Below are experts of layer 4 (counted from 0) of a mixture-of-experts language model. Rows are named router (the router's row for the expert), gate (a neuron's input weights, with its number), up (a neuron's input weights, with its number) and show model dimensions 0-63. Each number is 500 + 25 x the weight over its row's rms, rounded and kept within 0 to 999. Numbers have three digits each.
After each expert's rows: a language model's description of what the expert responds to. This comes from a sample of Wikipedia text that the model never trained on.

# expert 57
router:499512489569543530486468467468482456500533496527515474492515473519502497493504489467484476530490536514518511517520524505483499476488508508506510541510545541506532472518464517501521506478510466
gate0:529496524525487526479499539478527450525536490520483503492528503499508513490504499470510493526524494520475513496505511523520499519499498478500468554449535481538531498496457511529517515492503523
up0:484488504480511473526534469515509448478549504522481553493511507472446537466493499458475507494503499505493514474497473491495518503486529479519467451517511486475522495535466471497530510498526466
gate1:487531477502458522505504534503433501501524478486505509461502492527531499469494472518466532504489501508546539497515550544473531459523503465492486499515514487463513488489440501485530519520529471
up1:493488548488537452470482470471551501455450506509498501509520493488509503490508477488525476466523510457459451472498436472483507519503504491511489515511509509501459503485526517503461484492469507
gate2:519528505518560510539421476484498455502522509490527473472475522505493527505493524487492489523510529527500496473537533488540482491488494523506543503511524546469476493517488516513466529493517498
up2:485487511486477502465520458542525538496491461470497522520490536521487448491507476505460488534492544522503531490489527484486507499495488487497480484497553483525519489508456490496501548566502509
gate3:436555487513486515495507469483511473505502500515515480517507515522462531467507492504488452517507531475490499504433481454532478475520493472482479504512526494462477519480529537501475544506522473
up3:527448513463522465520478495535451526517477450513489538489498491492525487569507536506513516511526492496506468488526508543480505536473508505466522511488554489518472494501505506523453481469483478
gate4:477488501515537552487481511465488467526485474523483513502557503499521479500495471525527525536457470442505503465485519485518503526538472536491467534550494508492520466474445510468523543512519510
up4:479470547506493485492505560531512536470472499465551481507476494504508528466519509476507534483533468508491569505493469515485524513487490482511489472518496480513497537480549481538515480467497496
gate5:485528536495520499473502499470508458521497497535519484479510487561497480501505466499518464521469512499481486537492508482461496470494529505502457517503527543516531499489491532480546519513482480
up5:502472488549501509482503492493480508519497427503524461501511498512534490520494491496508470504474540483481506510525495474499479478479465511459509511491526480526481474490511509531473505478487487
gate6:473513494503541510459500445439482500505547497481530459488530510536511478514484473502480506532483493510501466514521485527536516468517516501518513518502538499463497522522471492461447509484487507
up6:529531493466516500505437505475450465480534533517495461476443483495479517500458495522494498500485510493498516452477475552485488515477500489528503502528524518554530535503519530507514505520499510
What it handles: Vowel-final syllables. Inner syllables ending in vowels, such as di, ri, si, tiv, ad, as in respectively, collapsible, warrior, Eskadron.

# expert 32
router:486509508494517593488474466472498492460487488493503432506533478435494504466484506462532455491506497488532511471498567518534497533492475478527499533501518512495535533517524518502519486462527500
gate0:505509496487527497480513453500497466478523512500503507488486516521482498518546492514523468502511476531485509507453517515495505549504474520506504492454504485534533531532469543467520494469480547
up0:518480498522495517528500512502501503532497469545482519527524486458479549487504483488477556507509487530505501513514487469535526443502501460541503512520524469485502469513486478504489522540531476
gate1:513476490518521481481498488515515523498482518490490492485523500501516502480523469445518495499554538487527532482503545497491511493503508497531486501486472513526487528507537503549518559529476494
up1:531495492519520466493456505504545454470502482527495531531523489543494520489507531483510497532506523487501483504481512487526559533529480524512466458533468488504507550472524485549514553484510474
gate2:490489512522514499509511500507473495536537452519488502535508482454457493529515503511504487473505521510463516510520492482522470518465528534486509510494490489475452504520496540489514462448558453
up2:521483548505495549450499498527495489517539432508466494509522485455469473491467515484500466507511533507482501474478490478518479522458495513518508534492483489497480524520525513468531466480520469
gate3:501548487482491522529518492463522449438494503527458495492528543509515518494496482454460441514517491507511525466477482472517478521543477468488529530501477491460515525502519501485480532489497526
up3:510478487510489468507504472476494468448485465495443484484520508470529506507505499479517473543468473532511537522498485501514462498492502474505533534498509465446546509494506510454459510507498506
gate4:503518486504488546534456526496469456517502489468478498534510517470510494438518464522474518505496454508494507449463515484498520526512511490481488497465498498483464556493507457453506529469503503
up4:499494500486451487514494547514465475477494515460519482512465515507507552462479520460480521508530503500518496431512497514461535520509505466520486455527514472523528532475554502473526518434509498
gate5:502584474481511508492499500511514531495467465510510521512502475513513472492489483524482480546519556479497479470487524470532510497484507536514506472511564547445532525502495531477531504504469521
up5:520530496521470522434459500472512516549484493488485518494495471489551481516449480524485491491535552506507515483505496466481504523453495528504482469510510502461502539481498516490505498473476544
gate6:488532472514512486525472492459478518479499527492475486523548518482482542510489478499510499489505506508471437516525503506497488476540486490549517448490494498467519483536525494455466493490508517
up6:482527483536505507508491516447468510461480507471485545509514482512488532526496498516474492521514490475493510513501488501436471500532480519525497472488533509490506491503519491492483473512506520
What it handles: Prepositions after verbs, quantifiers. Prepositions that take a noun phrase after verbs or quantifiers, like both of, all of, after, during, with, into, including.

# expert 28
router:510511497510511526528498485509484480460500535517497493528541519518491482490490473488500487502499494532517511500468516541492508497454473487557471533494525509494500475491465471493509539476480510
gate0:536484520500525543522538523498508494518543525467467500507510485494492514490536536518523510477511512518471495543511483459546516508467511508510477545459477508497507520526467533477530507471480521
up0:526515534457464505511504486558519452506565456532503464484492527456490525486504497482514455547512493493484477500493501480499496466531537495503501491476488492511500461504467499517513509467550480
gate1:522496542491476518511470496498518435497500509523491510490501483514531570508477481493475502498545522491485506520479495507491514468521492481502514504482487489485489481509501477513490530489515460
up1:488503483488504492476492536473489491500535506489496494499535523505517480489480507495495556512509482513511473511492505494553486547501533511534491506509536466542485538478499460532503471524494531
gate2:488531456487502465550488485477482474515513477538552520497490490469518491499514515465533492529535510527489504538464508499521451500482495461549481474517456484479489511431493488502487506497510488
up2:519475521514523489489465490515488549490494466483479477486499524523489478510494539470443481490474515484482515510514517476464505516513465511459506531488542557505481542543454476497482487557508505
gate3:522545472484509502504489501503503470465491526510474474492476513493479514484493465508476521499492520526506492498449525491511518487520483455517479528524525495511439514483513504499483530498516489
up3:509489480486501472500482509503488479485518514513457506458478553498517501531487497475499520485473485495537516495480523530496498485498504495542525513506537511514500467526514509493453549445504509
gate4:519520513508514564489517536516531485506452547500523561506511543493487465496522490490511510479498477501509495483478548504543473522480501525495485514501524555490528480493439486483512513493515482
up4:471513525479509469443518549524474518470500477494476484499475504491466533498522528497498515507469511487536504475535446535459546479484497501517459476508492491506505488493554503508526536478514468
gate5:479484518507489512539512482465475503533481535544522510537482499558485475470518524499498512492500508532526456531471508543545500470475480479525517497506510524510531484505472502484527528521512503
up5:514482489539532518515478451456476476530485516501508483513452505492526503522508530511505502462509484541520466536528475525509520492456440501551512510493480512481487469502485495484451484512503502
gate6:497510514482502498530485459481490503517469504456514467542509514480464484472479503522475477477483466553512481524541552487492532462459491469513528518477486499509496526535527506485509508494458547
up6:510474488511540491489499483517490524511490472496543474441506511504475480483510519491488447518478456506507515525502525493469551458452514490552504533484511514517479512510512484547502501460487534
What it handles: Determiners and noun completions. Sentence-initial The, This, It and determiners like same, second, plus second halves of compound nouns like basketball, botanical.

# expert 13
router:467506517513515522510527516511536488477488516557476520536460491517538498492483472503485487488510539544496474523550521519537532499501479515511485517451544487483498497493472502487488497449475505
gate1:478543487526531460534519503508451466526476490511508517510499503520521503475489473502516457523508531511493514483502485519490505441498548469554500445460495490473520509531460487468500491459457492
up1:529506509487493464480449541444504481468521512474441521504556511533541458484456499524515473523495484487483443497517484524500508490496521485552503480540541466483532492499465499496538508477486481
gate2:516554497503509478569530505527514479496503491509505473494502480520551514530469488482497473506528470535499480524488532515484488502470523543483524455483487530529501533470498529539479511500524477
up2:452480497552463514491537486488493474489519484477509485493470502508521477475453521489486469484496506476499522467492494480494502522459501521465495511509484508515507537484485470524513537478498448
gate3:488496538506497528465496533520509515495498500539491467505455487489482502476485496481501483525518498484522519456472468468538559537480492459493461506469511524515499476493491511481526491530530475
up3:515487525498498428482505523512451476469528496528511533456486514495509465539513494524527518518490496539493506539468502540505480561496502490512563573503494524497525497506502517487463499489497480
gate4:493491492544504517464519514523507446474505513522519487490497520507498451492488494490491505472509487499518492483513509514507536489543477535493457504484540532467468506469471464544534516479473490
up4:522506520492471460475497468445502505509488479461468472497483472467537586502480517468456527512465495493529518468505522514486502465532452491496492512499469491587557490518513513514501493498497484
gate5:480517502475516498508534485524509499512483485471515520537472503526509519493552489510447493500470527492490505466511527476525533485509473485487524518544548537479492453474490513508519515460491513
up5:450479537509497498484502487509482479528431499534503490475504488497534507522478500528541481518489500465482479529503482477506528530463475500451505477486517435513504525487508520487496491514511484
gate6:473502509495440513503496508457498517479519494536524499501518527503482461526431484475478519489471473567498443519532525481543528470460496481541498485493507527488473516502529497479520505523507517
up6:520504537463495488563510551528470533450509516493500547475517491507497468496536531515477513526493530518473519523497478503493504548525491465513527497507530489452484511484517488480512464500471525
gate7:501493526461488500505525507474466487491499506551469483492482510546502497515504477509506467485493528524506496484526485512504532483498497490494512477519521489470489481463484521477487459435487506
up7:503453507557477505488505495474482499514483474501487496503478488488522492500491438538510486485464505532464481501484511555504547499452546489490478513504498496499501489508531500517503476508482553
What it handles: Coordinating conjunctions. Conjunctions and joiners between items, mostly and, also &, but, while, or, as in law firm names and paired nouns.

# expert 26
router:491523498542505547511446486482483526492474510475511515522521517458520500491528492474517488486481539514495504483476582512527499515464484442534497513470514515461504512472497494474491482477496521
gate0:504509497499487519504504499510496492536533505486481491508511461507465562486500500461529484481499492538515478497433474489516487542500521472500493516451511529501551530495478501490501515459471511
up0:522497529517534468499549478526520500505507474532489518462491517492486501543527481484554500509511483492501513519571492496532478453522498497500529539507508460483496480557520539511524470465512483
gate1:513525478486510515487444489515494523481494474466529505489500537471480522475513477428484481504519529503529508446517516496564470435493514554572502508512544525520513514495515510500493523516506492
up1:523508483475525510442478499464500528460484512479511512438490460512519469523546476547483512524522487456489487487497492496541545471512484518516502506539566479497480492472527459509482482498479505
gate2:512461492508545529543476452495524525480522515490488467496552482506503516525481475497436503498469518546477510522477529464511490467480496494447529469492474499458533509524500489516479514534528486
up2:526474478509535555472495473504519496456509487440484506528489488511522492499523550511479507501488529536517535489490489478470514508471465490472469498497499541491540468473505450492493513541487470
gate3:514535515507472516492500531526481501514486493518510440483503514467499509506489454526481462491509507498487493500448546455535504484465516457505545501449503505496491518548540509487523535491534478
up3:518500490527479489514465529506445520474472480459483466458507493467526486522525483495500478487497487484511494508508509506500515498479517443553536491474543504486524484520505497504502492481490482
gate4:501520521510508519529502530471518489477471494497497487483541480481485466485562467515468536489502483494504476483503508517529537526496491500503462560470480486482485496489475530445500493520490551
up4:474490490502496490480528525526471506499501479512530485520483542535509557519454518477539539515473460498520503512488510500432493463506510517486500458532531507544514468504502487543535515485509461
gate5:443511511473514492519509516475503515499527483485487522488543491516495509489506492492484526506494511519465462474444488494517526498523509513504455513547550574504500530528513528503527519536506483
up5:476447482552527527515476485478481477515512494454477483461525523459508537473517496560495488498497501515475519520485478484486510524489467531479479508514503531492488495507506546483499491515480495
gate6:508514499496513483495483454466512545507524529472519443522537491495459500502495521525531487487459474520531452535493544518492567484494486464511513526467511495502515495554496518497466487482492534
up6:499494462496510477498510473477478554511488505493517509456505458475468474479502527518533506541473489513509481525499490508461543483447512502538510549485563525528475511524510508532513482504459497
What it handles: Opening parentheses, time prepositions. Opening parentheses and prepositions that set time or place, such as during, after, of, in, for, next, following.

# expert 16
router:485529494517476523522484503498478472471483529531495499509472472451505515472516470476532498542473511506517518491500503537513534501480442491492475525516513559478467533505519504510500464461489494
gate0:506522507521475522511502498464487451466511507504483488513490482503482526511488501503538511517496490573520516489483507491482496504483506494527519524468537538470535504505497499519472512496478520
up0:496473557471485474527521538507515534560485506463504515509534503509513548503523503503468458541506482511502493477507476493543494472499511485479468452466511503533494486499514458477493488525513487
gate1:476468506489490491517502485509517480472500471537493504519504489468507526449512493486482493454479511484491507445469512512523526522535487545480498468466494532518481547509486482526525519486439471
up1:461508519512486506469483474420477518494491529526461530486468489473495483510509505484491508490516496495505482526506479476490505469529498500524512509502498482513485525438525509520482467464490545
gate2:509522513480488467567464526491488502517495502487469548493495512499509523509456514500477512483478499526443521514498498525514480485455452496493488478480502520496457529467518539489493491493511504
up2:534498499514462530528520490540508516487520498460466478508485515494510477527534471472496535529489519493464508503484493506477478469509469462477486541485519506495519502474477557470461528504520523
gate3:475544496483510529455515499498519503532498482524511519490477505508495501456496465509521466504464488522481500460459545461495552520500513454517460529478488505507471555470458504524498503482547477
up3:488444524535494495496495530514481512488517498475522559496486490500473447468474482478486495469457487513531505496483505495515501545497510509499485549518508509491532530463514530541449483461549487
gate4:486539501487443559529501487499471510509441476524489536523501535458487457451504501529474507506449475481522471507486508490527513547503493527466477496525525523503463521450512461465521546535490533
up4:510525524456474515524545532505470486512470497495507534529499521472510527467506531466506517520516487479519480475504508507532507507527472502475474450507511493528457537447541511511532502439502493
gate5:455490524516474562498506494503487461504466528549483534505462549529536474500498461490517491511494527517518495480503474508507589476485480537526526511514531553512515485484480493513525504517517533
up5:512535492508518476491548483468463538555492446449490463467508456470513490515476514526487508506479491471511496536509500476477498528488497494458504508452526477546497514529485515505503468515512493
gate6:488507516509464491471464498496494512526494452518545503571496522475509519513500481513518490521514490563518498532524500463491495482496516477500533494502520563481473529490553490516511467469518521
up6:515495489486489491505484494513483483480480461526516545495511491474486526507515478536516484540474510534493519530489490479480492477465504548562516506524559530458507526493546491511515513501473498
What it handles: Verbs after subjects. Finite verbs and auxiliaries right after a subject pronoun or relative, such as has, had, was, began, and suffixes like -ed, -es.

# expert 12
router:477493499499522526495497513492514463480504497570440516494515467511530524485473460505535480511498548522481514532508525501519539480500490513524498505441520513512509510452504495445487509462471492
gate6:501511499478465512523467484476509524459542482498504491507440548516505472509492490497513493499520460525491481482531532480533489504468467491493497527466523545496515517479510445526467497530463525
up6:526509514509508454506509521501464502513537510468544547463522502532501516498473492505518515508493485462509511517505514447534483520484465502523502532509539535528514495529502470451500495460491521
gate7:528510503508505511494545513523506481473548527546451529515493505495460480507523482461489453494472507494452527515482508506496531509510485486489504470505507545480466525484489533483526487491489489
up7:531512495532478500463494475506489471486537521546472528476495501481473490482501481412492487490456539532468523479494520513518528476521511528508468484458482520533511549484492511465514496526498512
gate8:501478526498489459537475496474485517472505479531497493533496476481474509455485496470514460544505451497480521529477475496493490519446513524477518503492499495508510539473489483520512504477478478
up8:470518492498495519489499518575527470522483502506530519508522511492516476553522521528511489478492512560500498496473513491547521529529491461496526515475497495515500447498519483523515513470511579
gate9:477506507501544530447484477484522468506503515524495497515487485479509520517511503484464476454483455440511530519498513480482512483492485527483443527516483553566494459502482531517523498518478502
up9:481513488508480496548490506473516556457521470523489472516518515485517445470489522524483498468532493480471519494506496481483523505497484529574504491520518461518507512511509521485517465492537483
gate10:480509506485527525471542538490524470474494509507514526483518493525519476488495452532508550475494494521506535475477491526523517479535483476521541484431512499525498539507489508509536500450487530
up10:530508501479478514475482477512499532489509538479515519471437495496485470502534538473513472469533510507528505547495448517497502448492480510480500498568521479513518482483506466534494485485500454
gate11:532494486526507496484516528511509459522484491550488484540440478526496528475534454554531505522472540566492475514510518511498521494473486516506491457466516526508498483507534506479469508468439511
up11:497490478497469489485514510470516556478439533567522513521509487499499473529496522540479526498525560489487542495516518483491482495526484476469523505480480488506463481506547454473487532497509502
gate12:499480474469504508479533497505506486465531494530499501474540472496501502482525485496498465501448515558478465508496510498519483495491460526508524501466552491538517502479479474515466490521476502
up12:505530468478451518477473494523495513520505472495504441480505451486513503482520542505513476505436478528505439517499512506521491456468510516506520510516538487560513485480479471504463469511496491
What it handles: Conjunctions and auxiliaries. Coordinating words and auxiliaries joining phrases, mostly and, also but, or, with, while, has, had, would, and dashes.

# expert 25
router:481543495481542537506510447535471476466498503538496503523537482480514534464483476503527485498513509506504507481513537535529542524479470498478479487493528508474494495439487497500514484457505496
gate0:509533489477531519508519504472500505512491550470477510486517499521493537541524486502533519490515501526520479480475487501509484549517517476467472543458499528499494501522457560538490497468449545
up0:508459535502469514512554528541500458525504482526519446464524500465485520533513470518493484475510484469477488503517479532510489533547498512513513536498506512488552492504490468490535532508535472
gate1:458529516475475487503484491523476497473497501489486558453488501488494547492489492491485492463522516505542460477456490510501500489474463498519518504472503488522504493502475471504566497521510497
up1:486496485524526473461470480463489511468511502487453539515524520515543491476521514472525523481494473463504510489468475509524519489542483456541525519505538485476519482471491488523489506522526485
gate2:466534486520505525510504450477469457511513481539506506521550470509511483498485517483484492452503479474467494524496550520470509505473497503447532491520506483503471507485486503489494478504548499
up2:534505516490485508478468533513527534514502516510438512469475529515469520501523535496512463506471540501499541494488514495491478499468460547507508488491487535487527509518467464520442518522506520
gate3:483504510493543525455491462541481488516527478485534500512522531480457480461501464476521481490519486500476511541468509492508522524488409452472507494506519512499508476483520527493489525474544504
up3:499513497513498520520530499509477544508517462518449508501506527515545509518523522499500474503492493492473532503521492520552510536505558501526524564494507497517528435512492507549464479518514526
gate4:481509516538520500499458507488472514510469520487502472481469500477505517458509462530505536496490495493516463491444510503529521505490508512501478571541502475528489482514441485510469521519521495
up4:535506522478475487489567546495514497477504495511495523527500499530512490497487504457472529485487461452498519480507519530468522503501482502480510471447495522510491498512523497444529502473452499
gate5:447537534463507477549519504469501464510502513519523521518530499527452477501503445526473522489492489472490460518484485534504517522539501500502537513502515516467542511515497512509516517519490492
up5:495482510527516467505514494560508456516503515501511525453484533462511458505445494532484476524473477481508498522520500499476489533478484510505536461499529525490511527517468514497522447476460524
gate6:511482502449517505510463465506471493432526495502472512528531515476481534502445498484513515419521463521536484526512505499528518495451460459474522496472506526511494501484518463484541501517512541
up6:537561492508459502527497504517499505439519499506487506463502461491486522496478496507533534486493520480545529493493476489477503488473513495497491487502535536485455540496513512509495508518507522
What it handles: Prepositions after nouns/verbs. Prepositions such as of, in, into, with and between after nouns or participles, before articles, e.g. divided into, intersection with.

# expert 41
router:471507497517531527501506487492506526463496511555441521506514427484540483521486458505499508502497520558513487505537520495510544509505491506525500502453528522535524521494489463502483498481449471
gate1:483509497508527511513455456469486484493506507512468493468512493497496493490480436474559471493569523458509472450495496500529514514495512498519502467454486465529484518504474505522525570520479460
up1:485502491507543528488471494462525461469474502524462473500522463521509482497483443511521500522522520432480451477532495483485522513546451506521526474507491463572488493459497482504458532528503487
gate2:483519471449508515508482480489511523509527452534524518491509515476513543512472481511503510491496529500486487551535534465537489531502496470470521536485507533504444535498503491559476488485489450
up2:523492469546507536498514510542503515502495507460508480504515507532495454465460521481500441504528526491490496542503438475440519543500480539516474487532508528493539484500468442488519485504543486
gate3:487533493513503503534512497472525550472518499496459493505507518504488534503475492478474525468479482501521505484463476534500524545558452454533472473494508497521533497495505516499485495477520480
up3:508503524500502532514466520494477525505508488546466514436470503517518519540471496547525494479503465531494543519480472516532552487485484497520495551526477537536502518467498563497473494488521510
gate4:523507518516524538488534469489555530538510506519474529536543500543504477475544500504467521489483471496512486507495496501544539537501487503453463496539519519486480488496458488492507478516514482
up4:492478496496477478490484536518488495500501491480529482481508543469517516510497494459537492510498509458511483462512492508449488497519468500531483489496506512524526474517508506458519487449438515
gate5:482497506478500478521545487507501533517510508512500483519505487510497465490489466499512479486496542475484449496484517491510522496476477461533529499477554518481495540525481526525483512531511475
up5:464466519505498494451499521469505499499452482504535470465477524482492517517512486521474471528479492476483458501538477493503538494449496476469539510487480518496490452480516539526491526485466499
gate6:509521520531486514499505464466464515486468523513498470538510483456491473493489445493488486513509467500529463499533533457491530478491548490517515510480473537473490512494464510517473539516510488
up6:475529521477530487496506493464461537509518514465544491442460483457525455497472482507488499544466531487503527479497471479477507515461553527542481500489489517524465519497509528492455482472424492
gate7:533485453494527493496532465478512493516480528539478504482479512477505507538530493529528504525486504509482519507489462513549525500493476493495475498520473517477513567512505482512490493487541509
up7:500494511553513495498494479506478502528501534513436510486482503436524497498501475474503459521458499502454503487463497500538539504546473542526488467506499470540567546493500450500459472525507483
What it handles: Coordinating conjunctions. Conjunctions joining list items or clauses, mostly and, also or, but, than, which, who; also ± in election-table headers.

# expert 49
router:478519503530525506514475483484516458494467541541472487518481471495511517457528497452516494498502559518501485519479509531479533515513489513468438525494585526506515486478514531443505500467467452
gate0:503485510493518535469497523497540482492522492484483517486493510508464508493512506506504487501494506532513525524526475507463511505498476458484478525440541484492537496526490540515504529479504523
up0:515485553500485508489512506529483478519547485535505505544487525427466507492508494525443489522494486489522493488528451486468493531501472495482494433483515463462515468516481478478520506489513519
gate1:492492511508539460527502516484491504505445479522503488488547479528532510514521437458496480521539535506524524465482483483503490490488510476473483475488531479523465476477545497498524550505534475
up1:507519502531483499538505526483470506517512517476467495467534517512525480459491476494502529473491507520497476549483471521493550495526512493528518487542500525520492469485485478494444492489469496
gate2:528539512461525493505514503518524508502482481509483478506543461494482472517506488461505459482500496489462457512507468508489454485489530497461524525519532519501476507490502524515497498451528452
up2:476494497507486507477447468522521536464531451493470464523515588503495510453498530485536513506475478466540489481503514454500524526493494499485535496494490512482528514491483464494447498533517498
gate3:511495524489518529472422477491464488537501492541505492504482508458463506446495485493492479519477509522452497493450494491524509495519484446496506494468533491506480509475547477480497524526499516
up3:517462500487501488539484474480455496514487469459455527447485516438518487492511522494498508540478489495518500506461503498514516527473494495526480483464502473501535455499516530518463490505521524
gate4:457528498498507508513493486496508469464478479524492515466513527475516484471517502524510497477512500484500471515470473470493539496510527508513452542495537481478448498472454454459517505513456482
up4:520516519455479492476518515505483492544495501486502496454497513501520496507479527464488525504504495506503526460511512489479493487524459483535464473485492498550528517499529508478557503474543547
gate5:458545521493508483494527467462486479482464469547508478536477496477477504517519494505503500495485496484493509510478504488457554506509502548451464542505510557480543502496505507494570511516507520
up5:494479480489505513512491456499491488495476479513485475459523495526526458534487473526528507515493481490467479483516462487474519465463450491481534497509487478516499524481504509501434470516510518
gate6:492537519515471485485511482466481476468542520515473447509470496464492487476466509489500511519473487523491502501521485504524503475498519523506532533534545525476491534504530504467520556497473508
up6:530508493489518471521481491467488533460555482463558514468505474538525475469487512467445475546486503495505499504507494536486480534502525478520479458533494477506474537480490481519494469507504499
What it handles: Letter o pieces. Vowel pieces, mainly o and a, inside words and names, as in physico, pseudo, Charleroi, period.

# expert 35
router:507496520533483511487478492530509518480522505521500490557539498496513526494485482479509464503517519501518501530507519557503517545469471456491487522469530506482500484497459502471493480484483462
gate0:524480497501476515456517562480516485510516534462486499471480495501513520490496497504521476494480539515526500493520498514526521517490488491514499522438487520485560500527534535510533510495459511
up0:480539527493479453503538475506515509532526453529502433472512490482508531484486486482491502506511468473507486462534447476470476456547496513506489496514531518507507485503477466519485507486555463
gate1:498484517504479496508450465524494504504501542488469477539554526507496522510486472520477479534557526498550483436513497548509524506478526466534494504508493459449450506504480514522491519493511521
up1:511491490527502481509508538470475468496501513492462476493517491491522533507476502510493478487486490504495485488452503477503509487543479526518513452490468487498485504456527419489522524523548509
gate2:546524498515480478544455499526515469484530493481504482504521519487477500524501450501488468502519522492514507481492545520526510540479484488442516499479466561500459528449508520510478482490541465
up2:513496503504495543463454459525526539516508451489461490511486523501469475539501506474542477526500522463488537444487472495491519523516477543475485486500512487490537497446486461525472482477478487
gate3:517506479454537528545524516500519483502531497499491474514504498495444523472497516518439503483516508545505503528475503542489500509531482440484479497505470505469499488457491485476486491498522488
up3:523482507480475526538500514496483517487508456510504470481510553510522535490514517495491481499502485521524507563498498532493471505502529475511494511510508483482505445468481471443424477498480489
gate4:470525483517526555509490513489501469487496475483487480515509530492505455456490490511548537495514446495562475514449542503479512509468522532442469511502539528452477505486484477464501538527483512
up4:517518523469460467468516537530483498496484454475457497454499488508520516562513496480515503514458479471501520497537508497516542482496501487507460481485468520562503507495496492484504489472522483
gate5:461526509503533499492518461472480531527534430500510497528480506522512525480518490520494483516511515518500513502490520511486547491471501475518504518510531487488525481486468480500532513537474496
up5:494486529538484450472519479483458466503456516501517474469494476476519505509499491445487496506483494462503481488506496477466537504500458535492491475508467498484472506502486520524493501469511519
gate6:507492498502488485488478455490467513524512482524507447543506491470505508483457534501499488475448496527535453505500517516491500507458506455487517504463489568506522501525495524495487499517481543
up6:539543510472533493529475521501468534458492494472555496470475503514466509452508494486492518501460508478515525528494475493442523507474503503508549526512497531493467496516493478553470505487488526
What it handles: Determiners before nouns. Determiners, ordinals and name openers before a noun or name, such as the, this, first, same, Phil, Am, West.

# expert 2
router:477543515532493547487481528502450481454469512515490476499494494474484521471490473499496491545523529557467493487552509561541483500474481489478488501496552505497491522482508504508511516493480498
gate5:472493507475458511512526490463482477542522470478516465480506534500514511474530505534475524519497487475482515495474517539552544482486484506514510524520551497522497519512485505514543540520477538
up5:470484500529507550465500486491466492534510474488524503478476455471518498506497483525492472485504495491492482490503480499538513544508473476431502514539515463494516471519470519538487491488510487
gate6:501548511514495513489502522488459534459526508488489484544527524464496508516482479482483521505471473548491446468515502527526495515499460499500491487534535525448509519509534476493484474525506529
up6:545516522553496463505499442503471502483482488448531476468502476482533485487495503465514478542522485483471557491504479503485505531471537503545504488532564515480500533503501505489493510530477524
gate7:508535486472450486470509508509509511514544506532473509519454523508445497457476493489524465502513493469476503526476507515503507474428496458501482490546501570498495498484469539478509471515486487
up7:486502445514465517499490480499521475541507456519481512528455540485472501503470463470519494449491501528463500506505505505486497479481480492479515491465483468499536514510497475534458493483438491
gate8:494518526497500491521449513505476474520468428516515500509463489509471513453520513498465475533550488516509503496477520500503481527472514495481517482514484533482497514509523511509505529467530474
up8:464549477526506531474462512511442489504502488494479508463469525517520527531511521502524461488494495556475475552535537491520448473443504501489497521518513478506538499530476496522496525499504515
gate9:495524521489515494497494482503499467478430491501461501503487488442497491451521494483473510480484509472486513511522482502532499482494519503508530534516480508514495509512506467525536490515496485
up9:522507498542489498520493500501536484490494533550494514516536513503529488548514531569473451530460514453499494519523491471475514497521495527513512499493536515520501470502502541475527492497506524
gate10:529482496450485508462469511473463522510495499538464494478517549477526470436523525478504509494481515515531500473471491562493476480501494491512520492484493457476490509452491506493486482475507499
up10:511522484531495497503495539523521484478546490488455503525476516524503486538529498513504458442566512514511538522465438515432500493524473476507520495503547524491488555539488498530491492529524498
gate11:504488500498513505500506501530504427482457509487491495501497475524493487473475498510500499493520496524483479485529507566493478521476510478496506443486551567512503477516482480510505506503483531
up11:519508514538540523497488476531471503473505510503464530515499543498485511554526508455483491482523493496530482468510461549500455503519505510493489529512451497453457481450482475529499483490497522
What it handles: Past-tense verbs, N/Z capitals. Past-tense main verbs like played, received, won, held, plus capital pieces N, Z, J starting names and table cell separators.

# expert 3
router:489505506559481518505525542463491475447505511532487493501510481517499523509500492460517499541518514512499531454515497512474481505507470477487489489495539552497509507484486523507514457471469502
gate0:518489547504507536502481532489488481505544499508500492457499474500472525520510467468548501533513440541501521533490505507509538490528506464494520520430520527519505456531470562511536526480467523
up0:475512514484474508503524465545480515507482512527495487501493506481481534487505545519443529499504517485496484493508458472500511486513486493524472445498484505481533495471517508479488533511552462
gate1:484494511498434536511478540499469507499523476516484509491497517500555542456504503539449453517474526492500503500497515539479535501527519500496518476481502503459480485527475536491516495505501457
up1:473494475529502500497459494455537529504491481480490496489500445465519495533507504536523518490510510481486470483474512428483519542533475467544500478552478509497519495466500451500533493494532532
gate2:514514498504500500503499486532480455480485485536485500513508509506523509502502479459512452493525505511472542488469538503468459492523506498442516472505508538485469514493499531522512482492513485
up2:490533506523500505423453521496471528533541481512506502475489506478485504466448548488463484495484502491550532482544507512484520491504478522510520530475496576462525467515483486499476502518494458
gate3:513562527521514520459486480499496472517519504541494502498459542527494555482498493500460492501486500528503522522482465482483518531533464467472509513496504503488474523504517480498492497528505467
up3:505496512464503482546503525493499491503549435486501509467512531512527457519510525477508501497474487540505538506496531483486511486501472491500478523497522509502513485489542507534502542464507519
gate4:504504477533505509503529512508507545511460513501457484503523515490465470511560517513501540520483532476547540489449522477540484480488502498497501513493501525468486467496492499461490495508509484
up4:492494511450494486460500504446503494493496503497529510485495480488545493450478476473484488501520468511479485500527461502463492486540495496484510512526523471550489570474524491497512540476457502
gate5:437507538500470509536509511450498508482465442531501496499493498525523523473516472489497517455481501504501532517495505442479533468512470506481466531504546545511525465486522532471520530525507497
up5:512495482474512505466531478484488521568473510470495531510450494487501506545486493519488475562508478470523471522489513526513514507466502547497508525475493482544484504529459472513489482483489459
gate6:507464480523499495527515476461513558510507506496527499559554523472515507501490488472476511515523495509539495500553511491517523474473516512498545509493539504504482534517491519495535498503472524
up6:523512517522463496514513505482504541467491502505511478468525501481502528511513474474480512494497490518509539487475494521492474507495501503558517504462532537502515566503537525520478510486439518
What it handles: Verbs and inflectional endings. Finite verbs and auxiliaries after subjects, such as has, had, took, began, plus the om piece in chromatic, automatic, ferromagnets.